From a checkpoint of a small mixture-of-experts model trained on Wikipedia: width 128, 8.59M parameters.
Below are experts of layer 3 (counted from 0) of a mixture-of-experts language model. Rows are named router (the router's row for the expert), gate (a neuron's input weights, with its number), up (a neuron's input weights, with its number), down (a neuron's output weights, with its number) and show model dimensions 64-127. Each number is 128 + 32 x the weight over its row's rms, rounded and kept within 0 to 255. Numbers have three digits each.
Before each expert's rows: "comes before" lists some tokens at least twice as common just after its tokens as in all text. This comes from a sample of Wikipedia text that the model never trained on. Tokens count by the router's weight.

# expert 14
comes before: "s", ",", " of", " and", ".", " in"
router:102126130143120164093136189141093161128120156136121099127093180121124110173157176093105081104097067122125152185059102150149150153153107168106159155178075123076111176067179179160122099110124075
gate3:155127052112097140099197165098106107131115077128163216106144188132176080157153159090136129162185067158134096108169117121120099147183106141089112092098128114140084114132104122126127146136136111
up3:095128142178075106107144126130107153046150131141147118080116108102123134131089092110138079123181141197106128115024110089132152124148154108132184109108104116167126134069107167153144105071186146
down3:145106194143139069087086156080077088075144107106080166151113184107087159192116149109098118137163146172156108068127161120099124132211181121132181131140126116131061091161102086121140141081125091
gate4:115158173101128206111144166167149142190153131165098174122113113140176178145121160097088158105142126066163171111123119143146115143158066127166106152163100117107177120135200115091211188145109120
up4:133179139111124131107118105149147128098169096153077144105114108145170145121099137171074122098136118128178132146168117140125111146198057163128111093143110109158097096135172120077144140145078111
down4:143116097070123152169130176149162085142083121130128112089166108119143087106125122087135134075109101153176155133130153216152100164163115139105127138101136048169186108076121070094091160157110103
gate5:070114174179122075088147067122126119147121057075111159076153180130145093101133161151159115152123067129125136120097169162130148126190205136116083081122143120107126115119173161184117104088105032
up5:198103133158088130099091108090095116152078104091128137137167092131127175140100145054149150040096174142153148105105122132091175103168103161162112185104196101106130162126095065119158134154124158
down5:166117150134092136169093113122106126098088085122092124194120117123170107125126117111171093124161173081203137096142084133124179097124129083158138106111122105127113163164119086093160100140084144
gate6:154145132145163183147075146112153108171118058109161109083152163101096104120187154123120139153085128098094098109166106139129094128180124108098120113119067120112121114135072156112118158111196157
up6:093091157126197157128147236115099135086107100078145199100122107178081117132172137144085094137105141096150136171125153073100153109137127170110116090131124122139156129108082134117221144179125107
down6:120086138158186136112160186113053058073116087133188170144108111133095105135148104162109118157104130108142090177159180191097137138110134145135127159183068138130107123119096143137148170148149156
gate7:130116157103101113109107149165156148182120155095087160111150030167126089084097106114154096153149116143080098153098141164121161121118142115182101187126181122079073163130127163169155151093140135
up7:075134105117088076152117172124203093114180087151108149092144185105147104112153136088111081125149096119135132163123128061087074123084099120158184159153055206180162076129126110102151100187119130
down7:114128100139123133073084114127204127124152066172126175128114144082126084142177128192137108067214166072179133161195099082122095128117119167138143161141123155128116096097119146056143162142102117
gate8:122143023132117107155161149136077092140102168139103134104111125189205103112114135120129126137157087144131170149137105167099156101165123141104126175137145106120206131155105126117178140102151105
up8:138067129157205093099159149104153100130165053110093162107097133082108065147071146159107136127100105142164138123138140067203135152135108152136112135104132183118083133149122144172124088084189137
down8:088165066131112077145215111119101120114197062136158163092094087123125117107125144128164131141172099183137093135088113077125155114165173161145115148099077112118126120160103164119090134127180162
gate9:066095170112160173155090187136099133144141103132169101155114170090107170132101131129181112104148119168148113088119075136129131065203162134095137215096125122119088137143147149186167163115109144
up9:122128114149061110157082110132124088116157126195141165183078134128122134057123141098125145104142146108145108145160157107067122148098096074121147169116137109156196074146143136110094137090112159
down9:099139095192147106092127143126166103154126108093135145146119149115182102132132142015104109155121086133095172127138208129174120069129144138152120148085113087113198151146118091105076106095094162
gate10:198140134114126144156149120124167168124161098162195155188170126115135151114099180130100094136076108117144077093140130132114067129131138166116122123179114108139144119166104108130146175145046167
up10:105156126122121186113174108092056134084180109170217175187135155078189170143132151097108197117079070109135135145109119073091100092182131109162141088186089122137161126131136065128129121107114150
down10:133160114172049146125152159129159177124053148194181147169156123090177193118068166092145115098107101124115135092102134104145096099187116119168155102063110136126150096147063100159146091147137130
gate11:115114150175139130160155123121129149127172133162147124196141107157145103183120193195154078114125119118114099059088088194083110129128156155132156219172147097150119103114163170097079120065128075
up11:085121159165121145161093156094141169120146074083101059165169125079155113153138147164157102126155158078133106132088126159120188126070105143094160179096109087159151134111129147169072172151142164
down11:140110177112136093142116120102120171134147155083172090108198131146188132175097082100144094199162196143132125129171128071203129163083157079093128099088089065100077128142115065157122142120109112
gate12:092159091088141148124168142116157130162114121082111113111113141120149089094115149112174148131098109108204159149141178138099119103063127150122152106093174132141139125086112145159125057137189112
up12:150106096125147118127115140158101175132173108150145064093137090102119097158095178066180107126160206093178193130119049109102144124098131143080162137146169149153111127157165169143171120132153180
down12:104082083115192130139122131128139144128102112195147123163122091126080108169137154158149082126135117153147128114182138146110155172116080165102078156144175148107168103095119098067168187131121205
gate13:081164189079173134119097148167097118112146037131110112143191146141195129188105124090131178144119070074078164134137070114117089117116138152120170116088151064092083091152129124110157184125170080
up13:173200095047106163085133178104101156096177103100143101135058123146138102169126153149058090137144106113097129161172168121118148128120148164174098109090115122118069097099169157069140159105150117
down13:135152079075109112116125157150096116117123071133186104136086126136192068148119155158119105138130079126089113167116182154121138082131102168118171168069117142150048103112186149155133142118132115
gate14:092190112137176110117227115191108171077149106090157144176125155155126144099081109113119152121074107138149169127123114149140102110084104158090093140138178133092151144175159126144146094088154120
up14:114150151165096099169149060222139128103133101140130102112071201128144102136145128111154087136113132142221096123173091119118117106064135156178082057143127148128174132209085161099122102147138107
down14:173107130122141149147151152172127102103097077106137113140146105117113121148133054139176151168130123134188077197159120106135137102072122081140115096143123108095145141128068170153087118099070092
gate15:131194149112103140134106117116151090118158087195115153121159169181170139130127106147117093161091106086176127056144138165149046148099180176170107140174133108125181104118120119124091131114163110
up15:152104138084174083209095176119131174133138209132141139163121113093129186083122185181070165084099120121106122097061113135142131144131131140162157190170113108143125123146168132129162172132168182
down15:167194139119150172117152121119045161123064150116135148108120112178176141106184181135130136127128174175167121114095142161096135134143090093123105122143065121187103122067112097062098169138097106
gate16:143129137090091054098108096185099176142121164176106134098137109170162089084131101164179149189046129079149157102122121075107126089182158114157136085137143147060131129133099161173152112146170079
up16:128137094122141104138130125091086102111113140057075154106154175125115115123117090113109105107105122093118148149140181102100147138095117066136166101088129081107146132101142153095124165123168149
down16:122129079076182143124108088102137176136094065117127095125136139131144107139112086046092184121135182123133137129104076118136077174136094140166161091062096109138125124107171163156121046116116124
gate17:160151132077130156123109126141149159062098113061118132092107141149126130096131176075134104121058172147053124138105173170150081172084162115108154161102121163065170141119130095104116084120068120
up17:091102103110139130158116096154042085157147152057151157131075131193078114114136064114146170131194120162095145115118142103162112142046139127169088145159122179090131147121098110126153084118109100
down17:147096058125116122138090141087128109088124115108157086101179141091134114123147172067116096203098106169142080135153155141178138151132112093113197098176165144112132170142081104145148059148084117
gate18:164152161118100085184131144185104159125122166139118120149124146025126182078125157088149175132092138134163156111087117114163084129142124135118138133134076155075093118190129181071106089104148163
up18:074094138081155108127103111117163140079137103104148077160134157087102143087072077141113115122102111155122114142126138137132104143027123108097080105068099088131067132142128191136133110100131124
down18:107180150132151139156107178114188112099126084154153126138128133087173132085164113147113111169116164126117148131147144055159169149115140147137146091078123176153114138179120121120166060093117142
gate19:090115118136104090078081144098127124127109164129188141118176083156124089173084154120107086146138153160151143105121072193111102109140138157104121130104171120105152066175130157127118146114130132
up19:067152155133118116128113136109161154097065127145153067113098156109120113082084164126085099128140148168152171124123069099135150114170134133107155064155133137147108097108174102094141099150138134
down19:123146112140139131183157113123136131126116108107128046136134133166166165141107153134125138121127121184182119107092102096053153148092164137109139128145137135119064099101156152055149150163085097
gate20:154177132099092117134174166170122110124127035108115114096119143052208097141106173128118153151146115105112149145109128091084111082108213127175151087149144096133153152100164135056056084144136160
up20:151105112128133124118143149143140157081117090085148156185095145103144091057069115159076172085089070169112203120150177171121162138124193153146148117156162088112209094111102142136104143142115174
down20:116132170134091119108083136127089143126087086095104158105146148135129120110132182157094137148111133156085143147173105082150161149168160226059131074189153129122175165118133141068100168136117131
gate21:150066193112126124115199151181141113146162129142205170161104128129133161151115126094115157169053054069113123114119105171150101138100076132203105194131130110124136171103122099139142114172131087
up21:065158099131157155142047116070179127116098153121079134137131107119107103110104121194119166079157130137080096100156070121092149139129078151112094132154130119094151062116157099088135104111132096
down21:089145114210147139135094125122056107134163111156107129151120110121107149164129167167113105117119121158157109128107091110168210107121167117194181127154140160180080063142061113122130112124163155
gate22:122137110127134204141173093174088102183148111190095163139155128149133113148100141057097145123094136168119093157097118130096093111181151155126164179174072120052151138156100122145135118094187153
up22:138133124102126132147177110122153101147116142092122074230137139123147135095153121123155086132114166135144131167134160121141139068063162149091050125086148137139161085124116098123197153121084162
down22:123155149151143174143110167140121096090166145131140058105192117110157117102110133106155050088143107171113138103108145115150151080163151118058100153161134171052124081119137090166166096122107133
gate23:082095102125099145123164115139051149164126097071178122146114045138132149102144105118093140080150099135157107131120145172173141106126130114154121097139068090050084146175125195066155133118096134
up23:151156146125095086145146092128074077163153102181160144111099186083115129136088112073141116152103104147036100133111149072125117198139103118123097067103095134135149122148156126089119132146174100
down23:084163111070148184130137129112151156161150169181179178137140149073142091113100196136113108182170093140131153103136117115130072126109135156105099100096134134089157138085110183115105138124117139
gate24:114172075145111089095152190092127157169071164090158179098136110176130097091103181130068123122143128159120093084086119096092088046157143116144113089081188071178159125130125135162138111132130101
up24:124112177097196155138164105074131158109227141124134223161191134121082145145134100171161082125179139101143122115163122118129154096171130078097089079169079206072114120154134146111077105138141167
down24:061100110099167157160152173109128126116092176141133134141098198103159103090157127140123130085121132136199112143138155194157169130142083104143056129124074151096146138109152131068077142111117151
gate25:127162154185143057139094163172106107099117120138165087195200104139200125140116172126136088137140140166150170154123105150117120159136175099074135118122181089102089167147111150145122155097125133
up25:140120128090093114077084156112111139150111098175112167126176167142126147099128145195178153142145101108170083114137060077146174118108130115176127115208191123106137129119160143109080144113111139
down25:131070089100114165101138113111163168152162066083120137101164125140110109067154104144136125183123143155135131085168134154203132156169123127155142091126155087158101134144132134187130082160150091
gate26:122148125092083153182137168103167214123146134101177104160096159111091166145138136099147150076166074139125122140096091162142119140140120060122163130096130165121161102130100117120103145168091151
up26:096122174120151058111104111113105092080198165153136157118118152105111083143122071111112091161141078141154113154134133153098118117124144091097154128112189116095121117126146071162148109157148178
down26:173158107173189129147156130137130128103114171115163149118124199112144151082130103153097130122132157078170163165097150133074200103182147106083108075140142119167139181095082087132166160120160173
gate27:137128207194131134190095134117134148191063145119107123124149129139133150122119115132118145171120122168192138071102121083121133129134118146127182188179076140081051122124151171150177106138239180
up27:078076119188103141066113125113115086082119086161144148113108232128149163132101120113104160081052143192180067114100135083173035142141102136150124075107128139153160157163140166160120143116173143
down27:145100156157091167067125109123083104096092146223155178127128136139107174152114080113121135125072118148076092113097151093119104078195112142143074089109059153184171164111160115101133158151171158
gate28:091149120087088137155143135155133110094063123151180139086193147040094148106123124107103166124104136119167118102146101144126191151129118184088147140126171127114119139158128132098149200144207110
up28:102119126149163139135194141121150155142143085177145166130114073139164118162126129115140163187104111164072155094111092095115069135151131147120171115161111140080197130090104108139144147176127088
down28:102162162123175130042122108074138164110177144170076174199088097105126135131174118115176142185103125082160160173100110114120147154167101110142106120170138138065144141095129124080129142109143074
gate29:131134153162129154151209105184143167111106078149195076183124110109140137107153137084144088087155104148120149107172139086086073124107164150089118129077137077058188160144133166169115158139120103
up29:143109115113131212086161140124070121106154139110144137139112112133128096145161065120146148148142095079131124124121124168162191155166111139148083137118147145180058145042099116095099163149166128
down29:126140157144133191162140097139109101187166128140119055139164174129141123079078155146152103122140131047171149192091090156164107145147124106133144127130138096105123120102098115088087131174218093
gate30:143126144152076118129138141099121151123102057131073131148106152065148086111130133146102175130080078111064089127143137213108146167146122120122115095126123110039183102114096172097100113088185137
up30:182109169129207100130155136140155127105173126165151110147130109147127137135072166085111108095173129151137143172166123140104109093120114126118140117104106153101141144129172103055085126110112114
down30:178137119153142146130125152141117111108139165120125136091149139156163102132128112210144148158103188201129185134102145149093104093162119107142156108111139143105139114133181161145124125069156120
gate31:093098109103122134119135102090108085149130132153143224102088180153133161131164086136092125074122104083119129147041136161104122129140103094149212134144158169067169103114098158133117119118151145
up31:112156130129128165182119068134134076098071148163171132102084194148126119132117211179163137097145120149155117176125197190137132085189125133104135196118163108142083090177135145110119131127122135
down31:135128132141180098130129126151101122146082108138121099158145159087106182172146101123103169130144091077107148106096139077077080176108115123162125156116118144192155162135101185126135176144125077
gate32:130189154099125132098121205132158126131075122138168122066128121138121084117065127128075123156132131141092181076071146095152118147129173107125099180119095162108109192127141195156144157104107212
up32:138104156177177151131168061148156168073122148109169102126151150159134117091155080054108056128134142130178118117117141108120136145148161184117155088135065098126081091135122143186115128128127077
down32:072143154187131125154076111106094112069088127121120098129166145084125149162150078143139116188152125120063118207147098083161123124079091122177124175136134099127120196096162112088079144124146111
gate33:129130094060159195127133131115142148154135107140194105175065164195126081056197119120126063131144108148114207125138146119141115100137178090139175101136198112099150103149117156116170148150101119
up33:121106081148105176114111123133097110158175156208190130156116121103119133099104136062146141084108125080114137087117093059103156142120145142103097102104128146112116087087067107133077131118173109
down33:110142119099071116133106117109140151170145170102173137146127112099099137156112162124104145100131144096121180127117084126092100148057121126069099164111065169171177106150183089175089087168146082
gate34:082105159078127152063106173170102105157182162207129089137141128156083106160151170126089084097053151123110087195101091149084104107128125174108117132114115110071139153092137121133153175121093142
up34:105140126063128163122097125118118127134107088114153097134163204112164152111144109186161112142103097136111138097118157137125162174155104135121150111054158127136150171154131096138104102151095090
down34:083108175074136092122150123133040125173116131147096185104161178108114098162152163212108158127105126128160119132084154095102130183179104177147039081160072099148172103099154130151125121118141128
gate35:168120112181096123133142065138073150121156122098110204136126162163163094107073142097141115125146085130162170159124086088177120171155112128138113150111067079059135104177168151109139092157167130
up35:126155140126135103153149129205158106176125106095109171113069088131108115081134055093078107111089091138125156096130086119225100129163072065135103138120145111114130228137073121145134139095142126
down35:177116072123103152162133157152178114173094142120131139125111076153147120133102114151074151108116100106138095116100113130112072134143088097125109069146190116111106151185084103084138127090140107
gate36:139154089155161150140108138107098126152130092077134124171097103080128135139121160150126097063164196095120145063136118178117173122112174104128127115128142179064116109080179154125149136118133131
up36:099059150109132128171111153158113149140073110088125172075092074164142165071148182127126150181083110137111140135166096113172074114109133109143107112121186104074135163133162087071145129096115121
down36:123087104144099135162148158149100105149123070103066161144116154114139113073113154125125129095148147116112216101153100148126119123150170160125161120115126174111121139103179112172135151182142116
gate37:118124220110072137131149149150104133175181109172148130103105116083117132123151093135111177148140156095236178137118119157092100119112129123144139107091115111101113138175161116176154134125112098
up37:063117122143111137114069138100158115110096113112115117130124133122093045171156187137102183100138139146162205164140152178176156092094203090130126131177160116137134167133169136067091089160147105
down37:112130102117107151132122090165106048122073129152084125123098163056112112111141124148136074075093089145133129124174188149121135137127116135120104159145127156118170148127174116058146163147089162
gate38:160173111099118111119123151123156056055133123084185149148120087179114186112136188121104107166152135097144081123138129143168136173178119206117120145100060093091183077115121130179189144137133158
up38:134123118111135157130067179169149036081105088044161169160132085156129138156125143142143103138172167103113095119179160133126140118146089178122156103112107126092186059097135115179150143108163133
down38:067127135139097159149126085113107163130201167195108120143047186114139097108147060134140148092109122144080171122120123076077144068107127103103162155179160170172064178160171113065145091112130124
gate39:108074080195074178095104145161114149162155158117137094109164118174131116130112190077093132147141087178115124118122133185136174114134138062117095093145119086119076083140113106103103125134087133
up39:082160138197146174197074134126127163153116120084116158142144054149106098118139075118125105122171178109156130150147148163112146149138100120134119127118145149061155146113124147136181139214202142
down39:141101138164169103095130101096105127148156111168157166134155167193101164128147148113174125148208139084139138132077145188098081103132169209090176076099116077109138218158146186070136096162135122
gate40:094145170111118107149155194102099147097154148106143148141091114175097127094145138135125142167114095147153082116136110178129141134159158115134118178103176108163132142190079160056094154126166180
up40:104138173079083125107146110118063128101129078103157133148185135200102141079182110125129157164132083145195134102109135086144166055112153099140131100173152103131145147100092104159103127182190110
down40:090132102124113143139109191198044080104074098169121147141142130168110210116175083104116135140132112135084105129173108112176080150113138121106059156123113166168121134155102126088093138092127125
gate41:150142156151161154121232160143087096134124151097186205169120145165204182093128134147097100143142147149184137139061133141132080129177116171114149161164139160119155137129131111100091136140156104
up41:137136053050121109064160145180116120177112170107071111155141112143131149133121092171153101139096136154146123102172078123123120180170116084150052112144133121147079176162179210148137146072146129
down41:112197123116124092110161084142158091086128146074149134142138111153136167140105121131129134161113091150104180095102181153140057148146216198078118113126090141157139141097140223092144137209114090
gate42:151131096111106131117156119142128165127090126133122202099155183089125170140092084124098128154078139110155069136084161134147074135145111174125135094094144107114171143139116187166088157079131168
up42:129145106161127176149108082144111121152099098161154135134112133170172090135111155103111136110016114100120069122117196166141208154109143092138174125177145138108117122127177164129112087149110120
down42:173152082081087115079160127147158091143131104156161100161154146177140083120067102134125149048089123153165115106117142171139135105141132061158138073099168099118116149138171192078164111126145148
gate43:083180111151149125151119141140131155080068138143114161175093144158089087121145150166172106126125121193193161166097142120164135185173088117150095107095099121099167177129151132156155116171213092
up43:151111152130159140078123179113119149089122175169134070117186110101170103157154142132102136153093199063133198062111163092067156086097093113127164112176142132133150175180091123170085119129125115
down43:131147116111132153134128189142144121110134140171145093163148106143141175151128131167091107099178154116147138121095178147065134114110109125082189132096139170110161177176157098120146185139140139
gate44:135096122128131147136204128156091068095113147113110162067149174146103115113158108094165095182106135116134118072075160192143121126174126125153151186153203063118164101106153122096084140082165113
up44:131056119101202164102185157183085059125153106145085150119122140169185128116114104112110122156154112206156117129077130079136112160155077081153158188159114157131153138123152138121100159173096159
down44:139057149063091177107084200150092127105121116160052103126160149165128139130159110129125110166120099168154167144078149096142141166149084100105154095121114104157208106167141122083110117144127176
gate45:088145142082171119095108128189116177097176115180131171158162098125118174153125162127113137085152128164144147090163092109155115194151152086143136146119215115131139147139135068119183147057155157
up45:162114135152091156147097187098125132118054107143112125178149144125128141143083157140166132128142139118151115106200140181160151130112120082068101163069117122112161117155135137150097150150136145
down45:121083145170116171152079160127129151084120091116138121137166133209188111119108095166127151143099155112113096108117159157162096102132098135069167132153141110105102138158120150163099107097109140
gate46:110117163101124108128137159106151113131118106142124111109146124114124114169088129150081078130220120084131126092107165151146088130121160193090156199070137119141153209081113140122107152123108146
up46:114129111126110157180151090149117069134078124119147133094114221094126158167138130091144118135136117143166097087141154114142112102182124147081133207125136091135088122158112082155128173143126158
down46:094163138081127113085087086135171097144151088134173071115144110121096162156124066108120146152136147195100117099160100147101065166113198154120080145104113149124105165113096075150139156070099184
gate47:118124129146206154160076137115112141092090094118160184144164127128064095130170190171138102152199114081134111104144139141060163102112192165173105149133124086080107097106147143089161117149105112
up47:110173150120086124110152107162094187071144154123073114159102161119149148137145117121179141117098115172137109143086129131132127168087085080151106136077191123151112143122117133131098114069146142
down47:137187070076153133140149092151132202100171189075129153167128156120143125126102148084165128163137101117094107098071143178113159133142118083081173092106163106150116154132149143190141095165149102
gate48:156135158131116138109136133172137109032183168118114174147151112080159092152165117119140117108047088131172165129161109152153102129118127142147118122140135096150112133116154131107110107118125115
up48:085105075122160133089101098113161080133145091102127142144142144148109101111106160151224079111122124095145134101164134124104115191155082112152134126171091129170137131218156105158109155083118161
down48:149191083203165167101096152145140112162124117136107159134101138114143154142122167144160162142137112117107071099087157091118103102095110108129111110099106192128149157170140144188112090155063104
gate49:121172169128105109143120110168113078156131150076126150110168142149109129090185149121176164082165134135140128113150127180133164121089115190092130156150134148134143131170100145116024077144177179
up49:145122093113131158157119174161138134082129090161081095104080142108203117146104106128111083159086131113135115119146125144141141208154121092160153056133075138149107116135095102115205203094125100
down49:051162168151134144113103178137038118150068124194138172088114101084160134180108170130106068112119104171128115071185124108145108157143151122140165157108156066096131159141133148072141155110098114
gate50:166155148074106135112164136097108104164102123168115118104148143085143124060062165051160115121093087096154073098121106145114104061163151137122150081092183111081129121087128091107111149129157077
up50:161156159110170151086184187120139113142128101192141058137137236117124071178078118073121118129127109106134150106148136116129110164158106136132195098126110128137133110144110159081070095096135157
down50:172164138127148158144183144147119127175170076203129131162162152122119039164123101157123127163173097051130161147141163127159124136166139212121134135156107093098088131129114140048095111121157150
gate51:168145146174103069111116144152140097107086137115120155082183151111170098142096157072135168168186134112144132121076113196149091122129109134175198153102133083052061087087131154089169109149176090
up51:160073078096118149181160162032196150156103095103105130110180077131148116124118174138188130127136177093085090095164136099139165094148123162156140110115125108088116104130121089125130190123156083
down51:161110130158124163136119126194173089107084106111114141108112050095151139119148090191121141172173161118119144112128134110132066094084123108138157196109190113150073120147112140141109144103115065
gate52:028164140146091188094056138132128155135172166158134101170117166097133149171108119139082091160146083061115153132093164155083122161158117128151200116147169138147124180166106110141144109142162118
up52:132085061139164116147096098118195133199080101095122144121099143100079104111150086138163124138175147166135116182117129119130114143119142120107088138140128058112137084150098108136111104103085116
down52:124070106128162063160175113097154128145174106137193117094137130128150128087162153098149147077127126152152134207124114145109137140159130103138155106142117111009090082130120154138142154120146132
gate53:122169146164055110132139140117086068107145105100155143133124160193100122120155162139167115097180127143136043092141124103136147215138139083088122149108120149095105122122143113119207155122095077
up53:124141107097095108191049132129093122086147094114144078084156151155056115106180096154180123123142181111099099127122110150117140143127106141116123155081067138119182174179095058133134124103160134
down53:166132111134159141191107130125084125094120149106171082139131139092128124120092129178186096162143206186131107131124103164164112170102059119104193115113050156108092090117072093196130136178170130
gate54:143169073132089126128143175104135138167147071088156089125114086113123158165168160149087183142174050155225097120114139145155121140139081087140150142152121079109096189119104174108135137117137154
up54:113133103095079128099135173127112132126128126154147082108072082158061116161173145162129101127133043126135097104134061133106149146096142138162125077090078083103141143105161141133131176097132158
down54:090084094095210096161109091125124149096130124143151117121067143132121080133159151132155119181124093063073151161159188119083182124122174099112201097158115137161125097207110128145077102156152144
gate55:157130210136160146102195147140196189142124152101139073149204112152095117124104177106149112116078071133172062136120159150128146120137091128172167153123164141092103150151129194141125131130124108
up55:134126074136141178130102145040068166161102117110127153174122078128135109089168103086124113094169181126160091128144081117130140144135120083135151090135125132105148125206106168128140095135111091
down55:163147126122111134153097080164107119163182120088143098105152103096151151068150130118168149116094138113120146151111135175092112141172134157137156184114115197117150099134106135133147162120083175
gate56:145153089105111141168092187150110155157104158149132124055120136101142107124157118117102127166093133097138195067094113088151113144140093137090142141120078139159174156090101104225100084145167097
up56:128118145124105096212124149119067142100057108080081115149187118099111149131148132148127113106105159097117108152189058105154115110071117154140104093116063116122118076117132127076163061139173110
down56:143143072128122141126160131131119108135193095108183139119144140112105091100136127106136098153075144112139149110153094139104167150098103134150099113224178068124077102155162093113159127113141168
gate57:143130135144105128137145082088070181108167177184139200129138159198117073109169161138116188144104125141100156140112113146112088134177128137166172055075112086150112121092135076105151088151108096
up57:096107132138193147100104178120177181095112111119119150142193082106153192159149096050124085126112070123108137139180125128170137154126106104092075127162131139128126155140114078190131144084113129
down57:144129130116122122138127141133146113130083042125121100173169096130076121171097162121105081094132144186100135071193135078147180165112087141103100132110099142138061168123129145089148138082107163
gate58:147122186135120112240133145115104144086165172119064107133097131146126133106132088069103108111199144134080161123082114147136103115089159133135103197099110062089092085152133163167139061098112136
up58:126091122124162132164110104116118095169104093117145142108166098134142147145149103170128101064163154086137164132140109144215124121168146096130078061154198082144121178087130083117122132093137094
down58:098142116096120181059169094130169107135161101158163155138067073141117109162145159140195074127118156119119102082112155134165157139139112155128071091105148125134168158175103156170077155130142148
gate59:113117103148089152168091128121082096147137185150157120103145121167081059113112196156143111160116096110161089091126099142130187140129200052153137136052130106095160096135061106079133084135118135
up59:121179121091097115089133165089182159126131170120076172181158121107144117121118142098103128106181041215152167177160124162110137095177087125130127151162065159092091156148133144157144102133103078
down59:081178104145100093097078120142123159128105147149168188117135157150144119117083112080128072153104134131171154160134139092135118155106103142092119129158110181133157127150097117161141081207092158
gate60:127191153081193107099095194138091065103104142108116128158151056119136091125157155158101119112130111151116133138096099103114122149120153163090153171147095087137079098127122208078081137149103097
up60:139134107164128120098106072092098092099121153126164156118117154094159125105161115120123165068116088156140122182118157163139147159197155091093159129125095094070128090099150148117165154114092112
down60:151108140190064104078140136092131115146116132114066117105150109195092139162141135122143110141151101141154131099115169085074141199135102080078096169154067102175116081130152119092122150127118098
gate61:167124096150078161138149116154146165124078160202129113152099084121148140148152194092098094166144130127115197054082153130104143126138125146134158147115141124073158069110060138098135079061114118
up61:124080177106124115148106093079091074084117093113099113189129115135106137160124107073108113145166140152102073169082082128135146076097129123138109136135116149103106099130171129100055176140077090
down61:165148176096185141213180104149129165106118114123096182073147142129142116127100090092127098187074127155154165128088164136125116134092151145146153151202121107121140174044142131103052163138092103
gate62:078147170047126107146166178137156129098063145069108136120188148139179157123095156141147068149087149173153092119022116128133163135091168127118148120139118099123122099141149187125163130060124142
up62:116102122121165180169096113114074129097153107104098074114103195195090125143115194159142134095129101121146119146140179140128117133146107146082103193164134148155124148161176148214130176100142133
down62:080099132081177165112088131108088129146055110131061113122121071157086151090163128187106056135151055130121180108170091131058140165046145115087137187113116157109141121116128141124142137166157080
gate63:115162176183153154119159158144157194086132120124168115109185099069157134097136127152134089150074154130079127111053130135145145133094142157108153111098160135148170137135098120162092157119171185
up63:132179093094105121111178131121114100137151175102140136138111138036127118143091086133149097120134176132130114111108133127155145047149073096143124135091167135107135098128120151123157098103139170
down63:102148060086123076121182110193139106071173118099128121177173117149104176111151084146134074144111164110168127105115075081120168108109171144150085155143206178118114110134129159134075094095096150
gate64:069144164084151179100062138107090075101144121162165161126166158120144125119125151177083133165127096107120111083143098159165159136149122107200145124172076146120132164155100117120070075133170167
up64:147113114147182155139170149102113092141135092136148122156137169144120120088081166142158134129147083164156062087083102100207162154175054102172142079095151108173139083109158148151124167146165171
down64:121145146119096149185065110136055134144109141132122160093093102151131175172134110089128095184155169141078118181094123143156156080100063157100121131158102113156122119101131147129116072058145186
gate65:126055096123102097125201176103107150129199128110121130113125149194123121124145212147155055106146060113106137137114163093111131074099118172126103121135159153133145182111154112138123055162105106
up65:126073066167143066124138066108114121123163153176136099094077160158118136098077122144104056126123094117147118144111176143126140094149150091101147116127136102140159107118108081186114114129095149
down65:148132106167099115096140178100072130107157167070129096151105118135132123103137178169144090088141110104113133136146178118129106156107098080088138100164169152168139130089231085129135167117113109
gate66:142163105160103111151106055078123124069120111138125146170167154086197141100189152114137102199030071136114125079120070177108139156134089127203181110072081130120101162103109123155082156116110167
up66:135120082126138035148110128102177133161127097082046125116144085096105131174175111163113132145179146124097135126158118139159120088147140131091128159072110193179119108095072155171144150191103044
down66:198081157127174169153125167074140153107169101091114121097136124145106110129150139118115089132203125162157112123170157124167109181186067144128186160168192130140118156114088128131119132127085056
gate67:145144176165140164163136096157137156120146053111188089057136137183138132175132099059125109164159091151134059130059122065179106099127166197163091114088121073099133150123161135141132087162131089
up67:111111077122114147076095123121171129112100157071144164171147130119108128163136124174083184115165122159115125123117075084114066116147123120105147178127085124180159095156124167136106160117135112
down67:153132110162057109135122121156167095116183175161106149150060088130099064099158152129108105134189176192153172121136133121134157108146083141164148170168092101202083112168077090133075138079168133
gate68:147117173197194163123140150231142124147160137120154080130160088124109154178113143096178154163105147136168176157144094116161112114145141143137140144126146103098180138159105202148141162078095095
up68:134140121116126163134123078117149112155143131109185066127197111173141096221134115111097161134100149067103120146070147121086090107111163104146128120124119089162174151148132129064136128118087119
down68:135164133122135144115136162105136090083123168152188108119202168204158100128117184148133099135128136140102108084122106086101067130096134103137178093059052171138113109116151139143127127146128079
gate69:093100134102077075094168160198087135103180157179145146171132159141078123204145156127175166113152146155161133105138091120098115176172089100168180142098112127123157166137161118152133159199045064
up69:122142112113122098115076122087129103127106133114151126062105127153125103170127136101097126164068054090157131153114199115123121120139113139102129131165136147131085187125203093170112110097127134
down69:134077107082139120167195118120150096168209124113158130078100199108198141064091140139125162095094102136090177157153134172141169052126109161079136113134127159094109134074171129103108078092166146
gate70:167133141119079134160175187122096125150139068106091126182100145127130143103082182103163107113125103097108151162122123101125117096178170125149167146061126140166124168122081122102094094111093118
up70:092122139132141073114107166114133197125195168155115147089159160145128114166114071132109129137130151148139150189159200142130166201133112189125138113100168123113127103057179174094116106120131144
down70:127149110115184093145126155134122136116154139093159086154161159148134180137173098199075117135142102110151131180079122119125112179107121166140149127137128113141137131094144118154115102183129088